Experts of a small language model.
Size: 11 layers, 51M parameters.
Experts: 96 SwiGLU neurons an expert, 2 picks a token, a softmax router.
Below are experts of layer 3 (counted from 0) of a mixture-of-experts language model. Rows are named router (the router's row for the expert) and show model dimensions 0-255. Each number is 200 + 20 x the weight over its row's rms, rounded and kept within 0 to 999.
After each expert's rows: a language model's description of what the expert responds to; "gets" lists some tokens that make up at least twice as much of what it gets as of all text. This comes from a sample of Wikipedia text that the model never trained on. Tokens count by the router's weight.

# expert 36
router,188,203,244,164,244,183,175,187,212,176,203,220,185,169,222,224,188,234,210,229,182,194,192,188,172,206,219,186,177,202,171,213,193,230,175,165,211,206,198,185,219,180,165,189,240,207,196,167,228,176,204,233,177,205,191,195,197,197,213,226,215,173,202,199,180,210,196,195,195,193,196,216,189,188,179,222,223,221,176,226,220,179,216,194,194,241,179,178,209,223,201,198,237,147,181,212,203,210,245,215,180,195,179,230,223,196,194,189,182,227,226,165,187,194,205,206,219,199,194,240,219,186,173,210,196,169,207,201,196,213,212,196,190,202,194,177,222,214,198,216,194,183,230,205,193,221,207,202,225,178,248,203,193,235,210,204,209,162,208,178,213,199,179,194,203,188,185,205,208,233,219,188,188,239,181,183,173,209,228,195,210,213,213,188,168,181,159,209,198,207,193,181,204,226,175,195,201,179,188,210,177,193,234,193,177,195,215,216,183,167,190,210,196,190,217,207,189,208,234,186,134,186,210,196,162,193,195,200,193,189,197,219,210,202,193,186,177,151,192,207,163,228,186,216,177,184,164,205,186,211,220,208,218,210,230,167
Description: Capital-letter pieces and closing parentheses inside tables and lists, and table header words such as Votes, Candidate, Award, NA.
gets: ")", " B", "B", " W", " |", " K"

# expert 40
router,209,206,242,163,202,197,153,187,193,184,174,241,188,178,235,224,191,221,221,230,193,218,194,218,184,171,208,158,177,202,202,189,169,212,190,148,211,205,196,215,231,160,198,214,241,211,222,190,220,180,212,207,191,198,206,221,220,225,212,206,209,199,229,211,203,232,174,197,184,180,178,222,181,197,187,203,226,210,191,235,205,199,230,188,204,220,167,174,209,192,201,217,214,188,161,198,189,198,214,182,176,191,207,208,192,180,200,187,217,221,211,176,204,169,189,221,225,195,192,213,203,201,185,215,170,169,195,213,167,216,219,193,177,205,207,219,205,215,245,208,189,214,226,185,202,217,191,184,199,202,227,208,189,209,201,193,214,200,219,173,223,189,186,197,210,191,171,148,203,197,237,189,205,215,195,218,173,177,206,209,185,197,214,170,174,189,181,164,243,207,178,147,219,225,193,187,176,209,206,212,219,217,216,217,166,183,207,188,190,197,191,215,200,196,199,207,202,195,187,191,159,178,181,176,178,174,199,203,198,196,196,201,201,207,200,159,196,174,159,212,139,226,234,236,166,210,182,215,191,240,220,168,202,204,194,207
Description: Bare space tokens just before digits, in tables, dates, after colons and in prose such as "in 1950" and "live 60 years".
gets: " ", " $", " \"", " o", " Un", " Special"

# expert 9
router,216,218,261,189,202,196,167,202,184,191,152,239,168,195,206,221,195,214,211,203,187,227,197,203,199,225,215,172,208,201,176,205,178,213,177,140,201,190,180,210,223,201,199,178,201,211,217,191,217,159,206,228,170,197,204,210,215,226,216,229,225,180,164,194,220,206,188,192,172,172,206,228,163,197,177,219,194,199,210,219,203,176,217,196,206,235,197,192,200,200,206,204,199,198,201,204,194,208,209,176,167,186,202,232,207,191,208,215,182,219,232,172,179,177,219,221,213,187,171,220,207,203,158,202,197,204,202,224,197,219,223,213,169,218,174,212,222,205,230,216,193,196,217,186,187,193,176,210,197,197,260,192,212,268,191,227,184,174,193,171,221,192,184,201,192,189,196,156,197,213,220,211,219,229,174,209,200,158,205,212,214,216,209,210,177,180,168,178,197,216,211,166,199,209,171,167,187,184,191,189,225,182,218,199,164,203,197,221,200,180,209,205,160,181,204,185,207,199,202,165,186,182,201,180,188,202,226,194,191,198,191,230,197,196,212,161,203,170,170,194,162,220,233,216,190,219,181,210,205,244,214,195,197,215,201,179
Description: Digits inside long numbers, especially decimal coordinates, populations and money figures, such as 42.376258°N, 45,029,443, 2.179 million.
gets: "0", "6", "7", "8", "5", "3"

# expert 44
router,194,219,237,183,230,170,177,186,214,209,147,245,196,210,216,210,202,200,202,228,196,200,180,203,219,201,190,199,201,189,200,194,181,221,189,146,193,190,218,199,219,160,187,178,230,202,198,208,233,162,207,209,181,179,179,203,213,201,205,230,187,165,203,208,201,219,220,197,166,187,210,221,174,213,193,227,210,194,173,199,209,190,197,208,214,194,177,184,191,215,198,201,210,159,204,246,210,212,216,206,180,196,199,227,185,159,228,183,191,212,235,182,171,190,206,213,224,195,192,218,207,194,158,229,179,181,197,198,191,218,244,159,176,210,185,208,230,193,235,235,190,206,227,179,199,205,167,189,213,202,214,222,193,203,200,185,206,183,202,158,203,184,173,216,211,176,164,189,200,205,211,197,219,202,157,194,192,209,222,205,212,233,200,199,171,193,143,169,206,203,205,194,190,236,192,178,183,203,191,229,211,197,233,204,193,213,205,217,175,189,193,188,178,175,212,174,212,199,201,163,205,194,172,179,198,178,218,212,196,171,196,232,199,191,188,172,194,185,186,203,148,218,234,237,155,185,180,232,201,195,203,177,195,232,207,179
Description: Digits inside years and dates, especially in headings like "==1980" and table rows, plus "this", "these" and heading words.
gets: "0", "9", "1", "2", "8", "7"

# expert 19
router,182,215,226,176,215,188,162,208,215,191,172,267,190,187,226,239,203,229,222,203,165,235,211,198,186,225,219,184,191,198,185,215,213,212,185,152,204,200,208,182,200,185,189,194,229,214,206,236,204,188,204,218,163,206,199,221,187,191,200,185,195,170,203,196,216,220,219,200,189,197,215,225,179,204,194,222,207,207,198,189,198,197,227,209,205,209,196,211,210,216,187,213,210,193,190,228,190,197,211,218,182,181,201,205,200,173,215,183,191,189,212,201,169,164,207,202,228,213,180,213,195,193,189,192,183,172,209,218,204,237,197,194,168,200,195,193,213,213,225,240,177,194,208,165,182,232,171,212,204,187,230,186,186,237,187,184,194,208,199,175,229,214,174,188,199,179,201,198,203,199,239,211,231,219,167,234,194,183,198,206,213,210,224,181,204,198,197,180,231,230,160,179,219,232,191,207,172,195,184,220,205,180,203,224,167,160,220,191,209,166,228,188,189,189,206,210,207,173,239,192,144,198,196,192,210,164,234,190,166,189,225,218,184,213,195,182,169,155,184,187,172,231,195,205,154,192,177,227,187,205,217,159,179,223,188,172
Description: Biography text on people's careers: occupation nouns and verbs such as professor, footballer, became, served, "worked as", plus table bars in filmographies.
gets: " |", " as", " was", " He", " had", " became"

# expert 13
router,214,228,237,153,221,171,171,201,181,205,200,221,191,174,193,219,181,228,231,200,172,231,191,221,196,189,224,174,184,210,192,180,188,200,186,161,212,195,198,192,193,201,163,204,224,214,210,202,215,149,194,231,178,201,195,210,187,216,207,225,189,161,202,196,221,197,207,191,160,208,185,205,171,194,196,191,215,224,184,236,231,215,227,210,195,190,182,180,195,222,199,202,223,168,181,213,208,198,223,177,184,170,198,204,210,195,201,181,170,229,232,187,163,197,231,220,233,220,198,211,199,199,191,233,184,180,219,194,189,231,209,169,211,202,177,216,227,200,221,216,198,208,239,213,183,222,166,203,225,197,241,193,174,203,178,186,204,180,222,189,222,191,177,225,198,175,173,185,196,236,207,186,239,215,161,196,194,169,215,207,209,222,193,185,215,208,179,180,214,238,183,185,202,240,201,214,185,181,178,196,197,207,207,206,162,191,203,211,200,189,217,191,183,199,202,186,217,168,213,196,147,214,221,167,210,182,218,230,162,192,213,242,192,180,197,166,184,196,195,205,184,213,233,229,175,206,154,216,213,223,226,194,199,210,205,202
Description: Coordinating conjunctions and relative pronouns joining clauses or list items: and, or, but, which, who, where, ampersands, and commas.
gets: " and", ",", " which", ".", " or", " who"

# expert 29
router,201,206,214,164,219,199,173,184,172,169,189,219,167,196,228,204,205,227,244,225,194,245,208,218,192,211,231,204,183,205,200,177,197,246,160,170,189,189,214,215,238,187,189,210,249,200,190,181,212,189,202,208,191,188,188,216,213,199,195,233,185,177,207,204,192,197,224,201,181,190,182,207,207,204,197,201,190,221,198,200,202,211,192,192,220,211,149,175,210,228,185,201,193,175,191,231,203,209,222,210,191,178,192,187,218,197,222,189,197,195,237,143,172,181,201,207,242,200,180,210,224,220,206,192,200,170,208,211,174,197,210,188,172,206,210,193,229,216,238,201,187,214,214,164,205,224,190,178,221,203,238,206,172,244,183,203,202,175,198,213,222,181,202,177,198,199,190,185,201,189,226,188,213,202,176,210,178,169,219,238,199,203,219,196,183,205,181,184,210,220,212,181,199,211,178,207,170,209,208,196,191,195,218,224,184,181,209,196,195,191,227,194,183,162,206,196,206,171,202,167,179,187,198,163,177,175,244,200,177,175,191,222,211,182,172,166,212,168,195,210,136,217,198,214,167,235,185,187,188,257,179,214,221,196,222,198
Description: Odd word pieces and spaces inside foreign or unusual names, table cells and units, like McM-ah-on, Stę-plowski, sq mi.
gets: " ", " |\n", "c", "=", "ah", "at"

# expert 30
router,211,229,194,189,192,206,153,212,190,210,170,246,185,207,230,210,224,240,244,202,174,203,191,229,185,182,205,198,169,181,189,197,183,209,187,163,205,196,203,202,197,169,211,180,232,206,209,167,199,178,206,219,177,199,193,209,221,196,194,212,216,188,180,183,222,210,205,183,196,192,200,228,203,223,186,242,232,197,190,221,217,178,206,212,184,229,214,161,195,223,187,189,225,187,168,206,200,192,229,218,160,177,184,184,187,202,211,179,208,208,202,178,169,209,190,230,229,185,186,224,217,166,172,226,188,196,197,223,198,200,225,183,173,193,165,181,239,218,201,205,217,200,260,175,207,203,157,186,249,215,224,204,179,229,194,223,195,162,190,196,200,186,189,183,179,172,192,194,216,212,223,178,253,218,185,232,207,182,217,215,231,218,196,193,175,198,163,195,207,225,220,168,210,218,200,185,193,181,191,197,219,210,213,212,181,192,182,185,173,168,183,206,148,196,210,226,198,174,219,203,176,187,204,178,178,199,223,229,208,186,197,216,172,218,184,194,194,184,212,203,183,213,224,224,182,221,177,217,207,209,215,207,186,210,207,166
Description: The word for in titles, awards and prose, such as Act for Fiscal Year or award for, plus heading text.
gets: " for", "\n\n", ".\n\n", "=", "5", " National"

# expert 31
router,219,231,240,167,208,229,205,182,226,179,179,206,168,197,235,195,191,215,201,225,204,241,210,218,192,199,216,164,172,223,174,212,205,187,201,181,191,187,199,206,224,218,187,212,233,209,231,193,234,172,218,225,175,206,172,242,205,181,241,222,191,195,198,200,218,229,209,185,179,174,220,210,189,225,183,232,230,203,169,184,214,203,220,182,183,226,194,204,213,189,189,220,221,175,174,237,184,212,215,199,182,199,197,216,199,207,201,192,213,219,200,189,174,187,199,212,204,188,200,222,237,172,205,216,189,183,210,230,188,223,230,209,195,205,213,175,233,209,189,216,184,190,240,193,192,224,194,186,211,202,253,187,171,214,203,194,195,212,192,162,207,162,170,185,203,191,196,193,206,190,191,210,234,210,169,212,178,168,184,185,204,228,187,198,177,166,178,153,203,226,168,179,217,223,179,182,172,201,198,195,216,192,202,205,183,170,196,230,176,200,183,229,170,191,208,190,218,196,188,181,149,229,208,203,204,154,203,218,177,184,214,222,188,200,194,178,202,169,184,222,177,215,214,228,193,198,165,218,214,232,219,169,211,212,209,179
Description: Final pieces of Latin species names and other learned words, such as -ensis, -ius, -ga, -ology, -osis; also "Kingdom" in classification boxes.
gets: "i", "a", "ia", "y", "us", "al"

# expert 33
router,192,199,225,198,200,170,138,188,195,191,171,223,213,202,196,213,212,243,194,233,165,233,201,195,183,182,202,171,197,194,212,204,167,219,192,161,205,196,196,208,212,199,198,179,233,210,209,196,229,160,202,214,180,188,188,218,192,231,227,219,197,152,195,206,233,211,191,198,186,165,182,239,177,214,197,228,221,210,190,224,221,181,225,217,186,211,181,214,193,193,194,206,229,147,180,237,216,212,221,213,181,198,200,212,196,187,221,179,201,216,205,190,171,188,192,209,235,214,174,207,217,192,174,205,180,159,199,197,188,200,225,182,158,197,174,202,202,211,210,202,183,192,227,193,188,215,185,182,217,216,245,188,184,210,201,173,186,195,222,187,219,202,194,222,191,176,190,186,207,208,232,182,204,211,175,212,185,190,231,183,198,215,215,184,179,194,177,153,223,209,175,173,226,247,185,188,174,156,174,211,189,184,206,220,171,200,207,186,187,194,205,223,167,209,217,206,211,200,213,175,195,211,200,185,181,207,215,196,196,194,210,195,197,191,179,171,207,179,192,199,143,226,222,201,168,236,161,211,219,240,221,193,184,223,221,171
Description: First digits of numbers in sports, election and chart tables, plus headers like Votes, Pld, Pts, Score.
gets: "1", "2", "9", "3", "4", "6"

# expert 20
router,186,197,216,155,217,201,144,199,193,172,173,268,192,179,236,203,206,201,222,206,181,226,185,218,216,208,204,192,189,214,213,198,182,226,174,155,191,195,183,222,185,170,191,182,203,177,204,180,212,188,205,209,165,185,203,233,212,206,200,232,194,158,191,212,201,206,209,181,187,186,193,217,200,186,189,214,233,217,169,183,209,193,198,210,219,221,172,194,206,189,203,203,236,154,207,225,207,215,220,209,187,169,220,213,190,184,232,174,199,211,198,171,151,195,203,205,212,207,190,219,194,191,175,202,213,175,221,236,209,201,218,206,165,195,182,187,219,208,244,213,194,190,232,184,208,222,178,197,214,203,243,202,194,220,204,197,220,184,175,199,234,222,186,212,218,199,195,154,206,225,242,222,211,227,192,236,187,168,219,204,189,204,205,180,173,185,179,169,209,227,176,185,205,218,183,198,187,173,187,194,220,198,205,204,174,157,207,194,187,197,192,220,189,208,195,216,199,201,205,170,175,208,177,169,203,176,219,216,182,178,206,211,183,202,178,175,202,168,165,202,188,237,202,208,183,200,154,233,194,215,248,186,212,184,203,185
Description: Table cell pipes, row ends and separator rows, paragraph breaks, and "was", "is" or "were" after a subject.
gets: "|", " |\n", ".\n\n", " was", " is", " a"

# expert 6
router,218,238,198,178,203,179,173,208,195,194,183,235,193,199,224,201,173,201,248,194,215,190,224,205,226,220,189,179,180,208,184,217,185,193,213,164,218,220,206,216,208,196,207,192,194,216,204,181,204,162,219,206,185,206,187,225,237,217,218,205,187,201,205,207,251,213,198,199,162,178,214,237,167,205,190,219,214,221,163,210,237,176,232,212,201,223,172,215,213,200,203,215,239,160,169,227,194,205,234,200,178,180,196,216,209,204,220,191,200,222,209,199,169,179,232,220,241,188,189,203,201,211,197,215,213,158,190,233,211,204,243,167,201,201,202,198,222,203,234,217,194,183,220,202,198,224,187,194,219,210,235,204,211,202,208,193,198,204,213,218,218,185,204,192,208,162,172,202,179,230,203,172,226,206,168,220,174,173,210,181,194,214,191,188,183,209,184,177,203,227,191,175,219,208,190,190,189,197,204,183,205,206,213,212,150,187,193,192,182,197,208,208,158,205,207,199,206,203,220,195,175,213,189,145,221,163,231,218,204,193,208,225,188,199,190,177,176,133,213,203,166,213,241,210,178,203,150,204,190,203,233,197,186,208,209,192
Description: Words ending infobox field names or section headings, plus the line breaks and semicolons after them, such as career, language, also.
gets: "\n\n", "\n", " is", ")\n\n", " States", ";"

# expert 42
router,172,204,245,171,229,176,163,204,192,205,175,236,186,193,206,217,191,216,211,201,194,224,183,237,216,181,234,179,196,228,204,199,189,203,179,169,189,204,202,209,204,193,187,202,211,207,189,204,212,180,207,231,185,187,181,210,213,193,209,200,202,163,202,196,224,199,188,173,184,174,191,220,198,214,177,238,228,196,180,218,205,183,221,177,210,197,182,176,209,203,185,201,224,184,159,235,194,220,219,191,192,189,206,224,187,199,228,201,196,206,209,202,162,170,214,212,232,210,188,207,187,217,172,220,190,173,214,215,210,196,212,195,173,209,195,223,233,207,219,242,181,207,243,175,186,222,174,188,206,197,260,188,194,219,165,189,217,192,195,191,230,187,170,174,198,198,181,185,199,201,235,187,208,227,170,193,163,173,219,195,208,226,219,200,165,206,181,162,218,214,207,179,199,231,190,204,175,186,206,203,217,207,208,240,170,201,188,199,199,190,217,217,158,173,209,198,210,204,226,189,200,183,219,179,197,183,228,228,216,174,220,214,182,193,198,185,208,152,160,193,157,231,217,202,176,216,188,239,223,238,221,196,179,222,206,154
Description: Digits of years and day numbers in dates, especially birth and death years like (13 June 1833 – ...) or 1998.
gets: "1", "9", "0", "2", " ", "8"

# expert 11
router,203,218,236,186,223,196,142,183,217,182,184,244,214,207,223,211,200,217,225,212,189,217,189,189,207,180,204,217,162,195,214,175,212,207,177,193,222,186,185,207,202,197,182,196,251,206,208,198,228,157,226,234,171,204,202,215,209,211,237,180,191,203,190,173,211,187,174,184,195,160,189,199,162,208,184,228,234,235,181,212,208,195,190,192,202,214,197,199,217,213,198,197,248,164,168,239,206,183,249,185,164,185,210,193,206,195,207,214,200,219,207,202,174,188,221,223,243,207,208,221,192,182,165,214,163,183,207,207,182,221,233,189,188,196,190,216,218,219,221,207,191,200,211,181,189,214,167,217,197,226,238,198,212,217,189,188,204,184,200,193,203,215,189,199,197,186,201,170,192,197,229,195,183,229,170,203,169,166,211,197,219,216,225,163,197,199,182,161,237,222,195,184,229,221,188,199,183,185,218,207,197,214,193,215,174,169,218,190,187,173,225,209,207,181,203,212,192,197,230,163,166,217,197,174,220,194,215,211,196,185,208,229,182,184,185,202,177,186,179,205,194,237,220,226,170,213,170,183,221,208,183,205,177,201,234,170
Description: Prepositions after verbs or nouns, mainly infinitive "to", plus by, with, through, against, via; also "vote" in election tables.
gets: " to", " by", " with", " from", " through", " —;"

# expert 35
router,200,214,223,197,230,172,168,192,180,191,161,235,177,208,234,218,203,225,228,213,174,228,208,198,208,187,212,160,169,210,183,199,174,224,213,177,210,190,176,204,178,187,175,195,239,206,221,179,248,200,228,206,196,200,211,219,199,225,222,225,190,170,196,167,219,236,192,204,171,168,201,217,178,218,177,223,211,191,187,209,227,202,212,185,206,225,168,158,212,196,184,206,228,170,181,224,187,214,232,223,188,175,205,213,226,183,184,181,190,203,207,192,191,164,211,220,214,175,190,199,224,179,182,220,200,200,208,212,186,210,221,177,167,217,184,202,247,222,232,219,178,209,226,183,203,221,183,196,222,208,214,188,170,213,190,205,210,179,184,177,214,225,201,217,222,179,170,166,201,212,222,203,189,224,149,221,193,169,198,202,183,199,190,172,212,185,162,189,219,222,197,193,200,255,186,173,197,179,204,214,179,178,208,199,183,202,193,208,177,184,200,214,180,162,215,199,220,194,198,206,178,194,181,172,190,181,195,223,182,174,192,218,190,195,198,165,183,180,160,194,159,216,237,206,179,199,172,227,191,202,196,198,211,207,228,203
Description: The word "of" after nouns, as in "Date of birth" and "Board of Missions", plus among, de, throughout, and bars in number tables.
gets: " of", " |", " at", " in", "|", " de"

# expert 0
router,186,214,240,183,222,188,202,194,182,188,160,249,203,192,213,245,182,240,227,231,193,207,179,201,209,197,198,179,172,204,210,203,188,233,184,175,189,208,181,228,226,179,199,200,230,202,213,182,224,180,225,226,190,181,206,188,188,218,197,192,201,169,215,182,214,219,174,216,193,178,193,227,185,179,188,208,227,199,174,242,214,184,200,179,209,221,181,174,177,222,219,204,195,178,199,201,222,180,231,215,152,178,197,209,217,204,237,176,204,193,204,161,191,206,223,218,239,187,199,178,179,181,167,235,206,191,191,197,214,203,217,209,176,182,180,164,192,202,224,208,196,176,230,187,189,218,187,196,215,195,238,194,212,211,211,193,202,206,199,216,226,175,194,194,207,177,174,196,232,222,197,188,219,221,195,229,201,180,220,202,180,215,210,182,181,173,187,176,227,215,186,186,225,203,179,167,168,209,207,216,199,200,219,230,194,179,182,219,198,190,229,200,173,189,186,207,191,179,198,186,147,216,207,183,202,194,194,217,205,164,207,203,177,193,181,178,223,174,190,183,166,234,221,231,171,232,139,240,210,208,205,183,201,222,234,201
Description: Lone letters and short word-initial pieces of names and words, such as v, w, C, He, Kh, Tr, and place words in medal tables.
gets: "v", " He", " C", "w", " F", " V"

# expert 5
router,192,208,238,161,185,187,163,202,178,168,195,240,168,221,225,227,194,216,214,202,211,243,214,206,186,211,208,194,172,203,212,213,170,223,208,153,185,211,186,225,200,180,172,213,208,211,190,206,213,199,206,207,173,191,174,202,228,202,230,207,222,191,217,205,193,221,201,197,199,193,174,219,217,203,188,217,214,202,182,200,237,205,229,207,210,239,209,186,185,221,195,204,212,182,169,236,215,203,210,205,167,183,208,199,223,197,209,179,162,246,213,180,197,181,223,217,232,189,193,199,203,222,202,201,201,191,189,229,208,200,222,180,172,222,182,200,215,197,221,228,208,194,224,174,193,189,186,180,199,197,251,183,186,212,185,202,175,169,213,187,223,193,191,198,209,188,176,150,215,247,218,231,212,227,158,206,174,175,215,206,188,205,197,181,203,199,165,169,245,221,205,178,196,196,220,211,190,197,175,223,210,192,206,208,159,178,178,199,199,207,220,220,156,207,208,188,199,178,227,194,159,198,201,174,206,183,204,220,217,191,194,238,190,205,200,172,211,182,172,205,150,247,212,211,187,225,195,195,190,238,206,210,223,193,228,175
Description: Opening parentheses before converted units or records, as in 170 cm (5 ft, plus tokens at line starts, section markers, infobox lists.
gets: " (", "-", "\n", "==", "|", ")\n"

# expert 12
router,206,239,223,169,191,190,146,215,190,183,200,228,177,179,207,227,190,220,214,196,206,231,171,207,179,186,209,167,166,211,201,199,162,214,169,171,179,188,178,215,201,192,158,189,196,218,195,209,206,176,203,222,161,206,203,213,213,203,202,226,181,161,206,185,183,224,181,190,172,195,185,231,184,211,175,216,228,204,187,229,234,199,230,194,211,238,176,188,195,208,198,193,222,168,166,226,206,188,225,187,182,179,206,219,184,189,233,180,182,204,208,158,166,188,224,219,228,196,191,224,222,217,171,239,204,178,215,204,195,214,218,187,185,216,187,198,229,198,207,200,173,179,224,174,215,200,174,197,222,211,235,205,183,193,186,179,190,186,224,184,256,195,196,184,183,206,182,184,181,217,220,186,219,243,186,225,183,196,201,220,198,205,206,185,206,188,159,153,222,233,196,167,209,226,192,203,171,199,195,202,198,183,203,203,195,195,220,213,184,176,223,232,186,205,197,196,215,205,213,199,175,184,193,188,191,168,204,208,181,189,211,222,168,200,193,176,198,203,186,217,195,212,213,231,175,229,153,207,218,241,227,186,186,230,203,197
Description: Commas, "and", "or", "but", "while" and "including" that join list items, adjectives or appositives mid-sentence, such as "good, intact".
gets: ",", " and", "),", " or", " \"", " but"

# expert 7
router,170,208,207,136,231,189,157,202,197,201,167,245,201,211,218,193,192,243,216,196,196,232,190,208,191,188,190,172,181,229,189,203,171,188,199,200,196,180,206,225,185,186,164,183,228,223,234,178,217,196,213,227,158,184,191,213,205,200,226,216,178,178,205,196,224,225,221,192,182,202,215,229,190,202,170,207,223,212,175,210,240,217,217,215,204,231,172,186,184,213,177,219,233,173,169,216,194,207,243,169,184,167,200,213,188,193,203,184,205,200,187,182,156,169,211,235,205,208,178,226,205,205,194,201,184,210,231,201,187,217,211,186,181,212,194,194,203,214,224,218,187,215,230,201,210,227,187,173,218,198,205,206,188,239,187,187,221,203,210,169,217,177,184,201,206,196,175,167,196,219,225,216,235,230,182,227,195,164,225,199,193,226,226,187,204,203,174,161,235,206,190,165,230,209,189,185,162,185,183,177,193,213,230,211,157,197,193,223,200,196,203,188,202,201,223,217,209,177,204,188,186,195,191,165,196,197,195,217,179,158,194,197,192,189,208,163,186,200,182,227,158,224,192,204,193,231,184,208,204,209,216,204,209,195,187,188
Description: Place and time prepositions like in, at, within, near, plus line-initial list dashes, colons and table bars, e.g. "in Østfold", "Location:".
gets: " in", "-", ":", " at", " In", " |"

# expert 15
router,190,219,196,138,195,201,172,211,193,213,148,242,202,209,235,195,201,198,208,208,188,197,155,228,196,182,202,179,195,198,215,198,184,188,208,171,189,180,195,225,228,186,184,193,206,199,204,183,211,190,186,220,146,172,195,192,181,222,230,219,165,179,194,189,200,195,192,231,184,175,167,218,184,217,198,230,247,180,196,201,209,207,231,176,207,217,180,205,203,194,198,194,218,177,213,206,241,220,212,203,168,172,193,224,213,204,226,168,196,194,203,175,167,180,210,209,241,184,169,231,206,187,186,210,192,182,174,226,180,199,201,196,174,213,195,204,210,224,225,199,218,203,225,196,196,202,162,194,207,214,256,191,212,247,184,223,172,179,210,168,227,179,189,191,206,191,184,201,191,216,206,202,206,218,160,217,180,183,215,225,188,199,196,172,176,170,163,176,238,229,176,165,204,222,178,206,206,213,205,205,202,183,210,206,187,188,197,199,169,209,201,233,199,194,211,208,209,198,202,186,175,223,202,163,195,176,232,208,226,188,186,227,198,201,178,168,231,184,172,179,197,249,213,199,175,203,195,187,186,228,204,207,207,223,185,186
Description: Copular verbs is, are, was, be after plural subjects, and short opening pieces of lowercase words, such as st, pl, susp, cad.
gets: " is", "\n", " are", " be", " were", " was"

# expert 23
router,191,235,216,163,208,204,167,220,185,190,148,225,198,182,234,225,226,183,215,203,173,207,191,207,177,182,219,168,165,184,227,212,192,212,190,176,208,221,221,187,212,162,190,190,230,241,186,174,212,202,229,233,173,181,168,200,227,201,218,211,174,170,199,200,189,189,191,211,191,182,207,205,190,205,176,202,223,212,196,217,211,222,204,232,177,242,199,226,199,200,183,215,231,182,201,219,211,221,237,211,190,176,199,211,187,191,213,191,203,203,212,163,178,165,197,210,202,173,193,186,243,188,186,244,219,169,197,216,197,185,196,180,167,200,199,199,209,189,208,238,194,166,240,183,205,195,182,186,235,225,226,180,190,210,183,221,190,168,212,173,203,196,209,169,206,203,189,177,209,210,221,212,215,208,173,190,191,161,197,216,200,225,190,160,190,215,154,172,228,223,182,180,224,240,155,193,166,192,175,211,186,202,201,210,185,184,195,188,195,205,200,198,187,173,212,203,186,203,224,176,186,172,214,190,206,177,200,237,183,180,203,206,179,205,213,176,179,158,158,204,182,212,221,223,185,225,195,216,204,208,204,201,204,218,206,175
Description: Capital letters opening names or acronyms (A-K, T, P), "as" after redesignated or referred to, and superlatives like largest, main, highest.
gets: " as", "th", "T", " P", ".", "P"

# expert 45
router,202,230,258,185,208,204,184,183,212,192,167,207,196,198,236,221,195,203,234,218,196,246,190,194,183,216,205,209,188,224,190,184,175,192,180,175,181,215,198,207,209,198,161,187,203,204,206,190,207,158,230,212,174,186,195,220,195,206,199,222,205,199,201,176,220,193,188,193,172,194,197,221,215,221,161,217,219,197,211,218,199,198,208,217,242,223,172,181,189,200,194,191,227,181,165,208,216,205,248,222,197,217,180,211,218,183,196,182,186,179,221,167,144,171,192,221,245,177,204,206,210,189,183,206,176,198,216,235,188,209,244,186,187,220,176,183,237,196,210,219,197,173,231,175,202,208,199,203,205,172,229,220,204,199,183,223,235,190,203,185,228,172,201,214,189,182,199,175,172,201,217,208,187,205,158,205,209,188,235,208,181,220,184,177,185,165,179,173,216,203,178,171,214,223,213,193,165,203,214,197,203,169,205,186,170,170,205,214,199,197,202,239,176,186,232,225,186,204,231,211,188,206,174,186,180,187,221,185,168,181,193,215,201,196,182,179,190,170,162,216,175,207,233,212,172,186,200,187,166,209,194,180,224,215,216,168
Description: Words about amounts and change, like than, increase, compared, gain, percent signs and in for units, plus verb-suffix pieces.
gets: "%", "ing", " in", "ate", " over", " than"

# expert 26
router,194,213,248,166,188,204,168,185,198,200,171,204,163,240,210,211,230,201,219,200,166,226,175,183,178,207,210,213,167,209,200,201,164,239,182,177,227,191,204,219,200,188,194,170,240,220,228,193,221,180,229,244,171,208,225,218,199,200,236,198,206,169,199,180,204,188,195,213,179,176,198,202,162,215,175,186,202,200,199,215,202,197,192,177,199,218,195,217,213,206,220,181,230,160,168,219,194,210,231,189,171,196,195,192,189,176,211,167,183,230,208,181,162,209,197,195,221,192,222,241,213,174,168,221,203,203,206,212,184,200,200,179,207,197,179,208,196,205,224,207,202,169,224,195,191,188,200,208,212,225,231,199,200,246,186,185,188,187,211,182,230,208,195,174,205,177,171,176,201,213,228,197,202,213,150,204,177,161,230,205,215,201,187,205,183,200,164,204,243,219,196,161,196,231,214,188,160,204,184,207,210,190,216,204,184,210,203,196,188,179,209,210,188,192,220,235,194,199,205,179,159,201,178,166,204,199,216,189,204,164,225,206,210,200,201,173,212,188,189,162,169,196,186,201,190,225,164,209,213,236,230,194,184,234,190,200
Description: Middle pieces of names and titles, digits in years and measurements, and ″N in coordinates, such as Pl-ane, Extended-Play, New York.
gets: "2", "–", "3", " New", ")\n", "ard"

# expert 22
router,203,206,213,165,204,218,151,223,221,187,192,260,192,179,222,218,193,224,236,205,186,212,179,182,209,199,204,166,189,218,183,215,183,187,182,142,201,187,212,209,204,187,183,198,253,230,197,191,227,153,197,232,180,202,196,219,198,221,223,216,186,172,195,200,236,223,200,217,200,211,163,203,187,193,182,254,230,218,156,203,220,196,218,217,186,221,199,174,187,206,197,183,217,202,189,211,214,182,253,226,179,180,204,213,197,196,213,189,193,201,198,171,195,172,195,206,250,182,186,204,218,203,162,222,193,194,223,212,203,212,211,209,173,221,189,198,222,223,232,198,206,188,209,170,224,219,196,180,189,215,238,199,195,226,190,192,205,201,225,178,213,185,199,179,193,186,196,174,203,231,213,191,224,224,167,205,193,177,233,194,211,226,225,196,200,188,174,172,229,222,172,179,201,240,183,214,175,177,207,205,218,211,194,229,160,187,209,202,189,192,212,211,194,209,213,197,202,192,213,187,174,209,192,189,199,172,224,210,186,175,189,207,188,206,195,178,185,191,185,190,176,214,213,220,167,199,153,207,219,250,220,180,189,193,226,201
Description: Pipe separators between table cells, plus sentence-ending periods, semicolons and closing quotes or brackets, such as ". and );.
gets: " |", ".", ";", ").", " —;", "\"."